Below are experts of layer 4 (counted from 0) of a mixture-of-experts language model. Rows are named router (the router's row for the expert), up (a neuron's input weights, with its number), down (a neuron's output weights, with its number) and show model dimensions 0-255. Each number is 128 + 24 x the weight over its row's rms, rounded and kept within 0 to 255.
Before each expert's rows: "gets" lists some tokens that make up at least twice as much of what it gets as of all text; "comes after" lists some tokens at least twice as common just before its tokens as in all text. This comes from a sample of Wikipedia text that the model never trained on. Tokens count by the router's weight.

# expert 0
gets: "an", " Ma", " Mar", "ma", "ra", "n"
comes after: " ", " M", " b", " B", " p", "M"
router [123 148 175 136 149 170 109 137 150 133 124 162 118 128 154 150 110 173  72 154 154 112 105 137 120 106 105 146 132 127  75 173 157  87 149 149 139 135 116  98 141 123 138 132 135 149 117 119  90  89 109 122 156 155 119 128 142 148 134 108 126 148 145 130 141 104 148 149 144 118  66 129 137 128 123 117 142 163  89 148 107 129 126 106 157 164 123 198 154 146 148  90 156 102 109 143 118 101  76 118 150 126  97 114  95 157 120 166 126 117 113 141 148 129 118 122 117 100 173 131 149 143 104 161 106 114 167 128 107 129 121 120 148 132  88 177 145 147  97 137 107 148 135 110 149 105 106 112 119 161 123 137  84 128 128 118 105 113 118 141 145  98 145 151 125 117 135 166 101 133 126 152 120 170 151 160 130 105 119 142 119 121 111 152  95 140 160  60 132 121 132 108 114  84 128 183 128 127 141 152 141 127 166 139 118 134 145 115 132 117 117 105 126 135 115 129 133 122 124 131  77 105  96 158 120 101 116 143  84 165  99  73 144 130 135 138 106 102 131 185 168 162 140 142 137 139 132 124 126 109 139 108 100  95 138  38]
up2 [138 150 147 152 126 152 116 121  81 154 137 158 172 108 162 116 147 128 128 144 154  99 149 118 112 156 137 118 126 156 125 139 131 176 160 127 126 149 120 115  84 167 114 127 160 112 102 139 110 109 125 164 111 132 122 144 102 143 120 129 138 114 146 155 141 139 112 168 106  98 148 133 121 114 130 139 130 154 135 122 101 109 146 122 134 137 135  85 139 152 213 146 101 124 115 120 118 115 129 118 121  76  73 120 118 120 142 127 135 100  95 104 106  96 108 141 143 103 127  94 119 150 146 121 102  77 117 144 129 101 156 122 151 110 145 132 132 142 131 145 109 134 148 128 137 103 132 108 145 131 127 176 146 137 141 109 110 154 113 121 141 118 112 188 103 127  98 110 167 154 161 162 118 163 154 142 163 136 112  90 109 131 149 104  80 112 118  95  76 120 137 121 138  79  93 162 139 145 106 111 135 114 173 169 109 122 117 138 132 124 165 140 133 166 101  94 135 121 129 137  99  76 117 134 119 188  87 118 115 120 108 132 144 136  99 104 150  48 113 142  99 133 119 107 119 123 123 113 184 122  75  94 162 121 186  93]
down2 [102 128 112 116 118 139 168 145 172  92  84 137 123 106 102 118 125 114  96 113  68 150 131 162 130 159 137 144 128  96 157  93 101 151 137 162 101 116 121 150 141  91 132 164 130 103  68 166 127 147 164 135 152  85 150 141 124 133 124 108  99 110 150 148 141 147 120 121 192 155 106 116 107 116 153 106 106 104 194 120  94 151 164 143 152 144 134 135 120 100 128 145  99 135  79 125  99 119 163 148 114 130 120 123 138 149 154 125 172 111 151 161 122 118 124 138 137 166 103 137 141 164 121  60 110 156 124 131 158 107 149 113 148 152 146 121 123 165 167 121 106 152 137 182 107  98 162 111 117 130 119 152 148 113 150 112 149 158 112 126 134 135 108 107 105 107 169  91 111 147 133 104 147 139 105 125 121 132  87 105 140 150 163 147 144 122 113 113 139 180 152 123  85 101 136 151 143 124 121 131 107 119  78  91 112 161 118 112 105 119 104 129 126 134 162 113 144 102 116  89 167 112 127  88 141 113 125 121 122  97 139  81 119 113 152 139 109 130 121 156 117 150  78 192 132 125 126 138 136 123 160 140 127 148  90 103]

# expert 5
gets: "u", "o", "i", "ro", "er", "li"
comes after: "s", " con", " comp", " re", "c", " ex"
router [125 173 135  77 138 156  77 138 166 133 163 172 148  63 135 138 126 153 118 130 144  96 117 113 124 121 129 124 143 122 106 139 122 174  94 134 136 131 109 118  89 126 104 126 126 116 115 133 167 110 116 125 125 176  87 151 116 130 125 135  97 119 127  91 149 140 169 132 146 116 111 163 111 128 129 118 156 133  98 135 108 103 126 157 142 120 127 138 148 148 131 108 135 135 152 154 133 136  92  68  99 142 128 111 175 107 141 118  85 143  91 120 101 125 115  95 126 151 222 189 122 149 128 156 122 129 166 120 120 125 149 110 107 139 110 149 135 162 125 145 125 186 109 157 105 121 101 130 126 111 135 122  96 169 143 169 137 139 107 117 144 147 150  99 149 158 107  93 142 172 139 169  99 105 125 143  91 110 102 127 148 144 136 120 110 154 122 151 125  77 106 131 135 118 125 132 158 120 147 132  90 111 105 170 109 122 154 107 141  99 131 120 109 127 135 132 125 106 110 152 110 133 106 130 111  91 135 114  93 133 113 129 161 151 137 151 122  65 111 165 120 121 127 110 103 180 131  62 127 107 150  92 111 159 163 110]
up2 [149 105 148 133 116 154 141 100 146 152 107 135 124 138 171 120 153 111  77 132 135 110 146 117 117  93 165 165 134 161 125 156 142 145 131 115 163 145 127 124 110 130 139 104 156 109 135 156 125  97 130 161  65 128 145 110 153 125 144 116 107 108  90 141 130 126 158 102 129 134 152 129  96  98 144 122 124 109 130 132 163 109 123 121  92 134 148  90 138 101 153  82 140 108 101 122 146 109 100 146 126 169 143 147 174 140 135  97 128 145 119 122 145 167 157 123 150 104 150 151 115 132 143 129 115 109 142 124 164 146 118 137 140 112 100 163 125  84 161 132 159 127 163  84 158  66  85 150 160 124 127 110 114 142  97 109 141 155 101 105 133 129  94 134  93  87 117  95 117  97 123 195 101 123 119 129 118 127 106 100 104 155 146 141 140 161 130 138 147 116 103 127 115 128 143 124 168 137 105 166 124 104  92 115 128  81 117  55 181 142 145 105 119 125 188 150 104 142 160 155  73 167 133 129 135 102 105 147 123 141 134 154 135 167 140  85 109 106 126  90 146 132  99 132 101 105  82 130 132 155  89 117 142 147 167 117]
down2 [ 76 126 136 198  95 151 153 125 108 144 219  96 109 136 121 114 135 152 119  83 122 110 120 131 107 146 157 121 133 145 144 111 155 128 120 151 139  81 139  73  82 119 126 102 135 140 119 137 119  98 109 171 162 114 173 156  89 162 113  84 101  99 115  98 117 136 110 127 131 166 115 144 132 107 106 148 118 141 120  55 145  84 146 127 131 152 137 150 114 140 126 104 115 119 110 111 116 147 115 172 152 131 123  83 156 144 130  92  79 106 122 108 146 140  83 107 149  92 130 126 118 142 117 125 148 146 140 180 122 102 121 116 115 113  89 122 148 122 148 101 106 102  98 138 126 103 128 126 160 145 121  83 120 125 134 149 158 122 113  83 140 121 161 114 160 124 148 137 134  73 112 100 116 143  94 140 128 149 147 100 111 169 122 122 146 119 129 116 169 126 100 168  94 156 149 127 162 102 132 125 123 104 133 125 109 159 128 136 147 162 144 155 148 115 117 132 125 112 150 116 156 159 115 153 141  91  75 142 145 108 118 115 142 137 106 119 102 110  98 115 103 150 145 134  81 167 144 154 102 146 108 139 134 144 109 161]

# expert 22
gets: " de", "la", " pro", " Ca", "com", " su"
comes after: " the", "-", " de", " of", " re", " and"
router [102 139 151 146 141 141 139 121 216 108 147 159 121 144 121 172 127 107 107 153 158  84 121 126 156  90 139 125 117 107 104 134 134 104 123 125 107  99 119 115 123 137  89 128 128 106  74 141 120  79 124 130 125 124  66 137 133 135 163 121  87 155 140 123 153 125 124 102 139 114 132 158 105 179 160 143 118 143 130 137  82  94 127 112 153 194 115 123 163 186 135 136 154 139 140 125 148 121 131 124 137 167 139 126  94 122 119 191  92 124 109 141 107 162  89  93 130 106 162 131 140 162 137 140 105 140 144 135 124 108 147 152 151 129 112 160 112 141  87 135  98 126 140 111  98 117 119 120 119 109 166 113 120 124 158 134 125 103 113 135 110  91 140 137 125 126 127 154 131 177 117 116  75 157 140 138 118 152  90 110 174 120  66 136 129 142 123 100 133 105 119 102 102 108 148 140 130 125 118 121 182 139 113 126 132 130 123  98 169  89 100 141  95 110 119 135 167 115 100 143 137  60  98 110 142 110 114 130 117 165 126 102 157 148 177 160 150 133 134 155 128 170 134 129 164 154 127 118 138  88 139 103 122 128 132  92]
up2 [144 113 141 143 165 128 142  75 139 135 125 113 104  85 138 152 146 128 127 141 108 159  91 140 124 106 120 148 118 140 192 119 155 123  86 132 115 104 163 109 110 109 124 147 123 102 140 138 120 139 142 114 134 112 105 162  89 138 114 125 108 147  98 127 137 149 101 108 119 130 136 107 159 100 124 112 152 140 137 127 107 124 155  94 139 113 100 145 116 116 150 108 153 120 114 132 135 118 119 155 131  77  85 132  75 130 124 208 143 153 168 118 135  78  78 146 154 116 136 152 106 148  79 151 163 119  69  99 135 131 122 115 135 164 158 125 114 138 117  96 130 113 167 144 187 124 148 146  97 128 136 155 115 147 157 119 151 111 119 177 111 138 103 139 140 148  91  68 162 137  97 153 130 111 127 166 110 128 141 142 138 134  76 129 119 116 126 129 158  59 103 112 109  97 102 167 136 137 123 103 174 124 116 145 121 117 138  94 151 105 154 143 174 125 129 169 103 130 130  96 147 140 143 124 163 109 145 115 192 157 146 132 122 154 107 125 126 168 144 125 113  96 147 137 132 117 138  80 135 119 175 122 131 124 100 145]
down2 [126 126  88 138 147 122  84 127 113 137 113 146 144 156 130 100  80  83 169 107 141 127  86 155 140 102 195 144 124 126 160  87 148 151 137 121 131 127  92 116 121 150 135 115 142 135 106 111 127 144 163 137  71 118 130 137  76 112 112 163 162 119 123  82 148 125 143 157 107  93 126  99  79 135 102 149  89 151 117 118 152 115  97 144 119  89 125 126 127 126  86 122 142 128 123 117 160 100 164 150 149  79 108 110 122 107 146 166 173  86 111 131 114 108 122 164  94 115 154 159 100 161 150  99 145 129  95 131 125 150 108 141 111 154  96 114 125 170 102 118 119 127 163 129 123 173 108 146 147 119 100 128 139 143 129 115 120 157 123 102 127  83 102 128 112 116 109 112 161 143 138 143 119 117 125 114 131 159 102 159  86 132 138 133  93 142  77 122 144 129 156 125 105 112  77 131 158 168 129 147  88 100 126 117 143 137 139  85 100 183 136  98  87 117 132 113 125  94 114 124 161 152 146 163 117 125 130 175 116 125  92 119 147 127 137 110 109 114 124 126 200 136 101 140 125 119 138 176 108 136 121 105 149 108 117 156]

# expert 30
gets: " M", "m", " L", " m", " S", "h"
comes after: " |", ".", "-", "°", "|", ";"
router [153 153 164 138 151 130 110 106 148  97 125 153 115 146 131 167 116 154 115 153 141 129 202 134 142 135  83 152 135 107 111 167 121 106 134 140 108 120 109  86 102 117  67 137 125 143 107 114 108 100 103 129 170 149 112 112  86 178 148 124 154 131 124 100 131 106 124  98 134 118 165 155 131 146 156 126 151 168 121 134  94  97  72 122 114 131 124 160 163 166 130  85 148 124 112 158 129 110 104  95  94 126 105 114 133 132 132 117 108 120  97 116 113 111 113 128 126 134 130 147 157 145 110 135 124 101 146 121 113 143 157 149 150 132  62 143 146 118 112 133 173 147  79 114 143 126 135 152 121 109 155 140  96 163 133 131 182 132 105 105 133 113 204 163 138 107 170 176 117 131 150 168 132 100 177 139 126 120 117 119 159 155  93 126 120 109  81  89  97 110 116 126 102  85 116 159 134 120 122 160 111  95 116 138 124 182 133 118 158 120 149 108 105 115 161 128 141 101  95 121 109 112 117 139 136 158 120 125 123 140 105 127 129 115 145 146  83 119 156 154 105 133 169 123 133 146 119 112 114 133 184 105 102  93 148 107]
up2 [118 157 106  88 133 159  93 121 122 113 163 156 103 131 100 178  92  61 101 146 169 113 107 146 157 101 151 119 109  63 155  94  98 122 151 168 174 141  96 113 143 147 143 134 156 108  94 114 144 151 168 129 143 151  84 125 109 139 162 119 130 145 180 143 116 102 144  80 148 162 101 106 100 139 153 131 135 122 128 125  89 135 112 111 135 130 143 122 104 168 113 153 121 106 105 133 149  85  92 148 133 131 106 103 128 134 158 100 146 156 129 132 136 133 145 125 118 149  78 119 147 148 116  85 113 135  84 123 118 144 139  97 161 108 129 139 127 156 116 105  96 172 124 138 128 121 115 157 123 131 125  86 143 138 143 114 146 124 161 111 138 107 149 188 129 165 110  82 128  59 145 138 137 142 125 118 151 101 112 148 180 106 142 145 155 129 122 111  97 110 141 139 149 129 116 111 164 141 103 138 168 128 110 100 122 124 140 128 133 158 147 150 142 132 141 135 155  93 131 126  94 130 120 123 126 172 116 141 132 177 106 127 167 101 111 105  94 128 142 125 141 113 172  88 120 138 127 142 138 135 131 120 143  76  68 132]
down2 [134 156 162  91 135 125 126 109 139 194 141 130 139 153 115  53 132 121 138 146 115 150  95 134 147 134 118 147  70 137 123 146 119 150 144 112 107 123 108 134 175 104 116 103 160 139  98 145 142 101 107 124  94 128 136 165 139 102 175 128 131 185 120 127 124 115 135 136 171 129 101 147 130 125 115 131 115 145 121 174 126 150 111  89 130 101 171 140 130 166  85 145 120 118 118 158 119 162 101 122 151 143 180 179 119 112 153 135 123 151 154 112 138 138 123 116 112 110  96 148 137 143 141 113 124 150  84 106 108 136 144 110 102 162 123 115 133 126 160 161 140  98  72 119 181 156  96 158 154 110 143 109 114 139 121 103 123 131 107  83 134 153 119 121 102 204 117 135  95 140 103 166 122 123 109 141 147 161 129  71 124 143 117 125 109 152 134 140 125 152 143  91 148 162 107 130 146 135 176 161 161 135 122 143 117 151 110 110 132 122 150 160 121 149 140 145 126 108 119 102  98 149 160 157 143 175 120 123 150 134 140 131 163 133 115 139 163 150 147 156 122 162 129 109 128  95 106 105 107 148 200 105 129 100 140  94]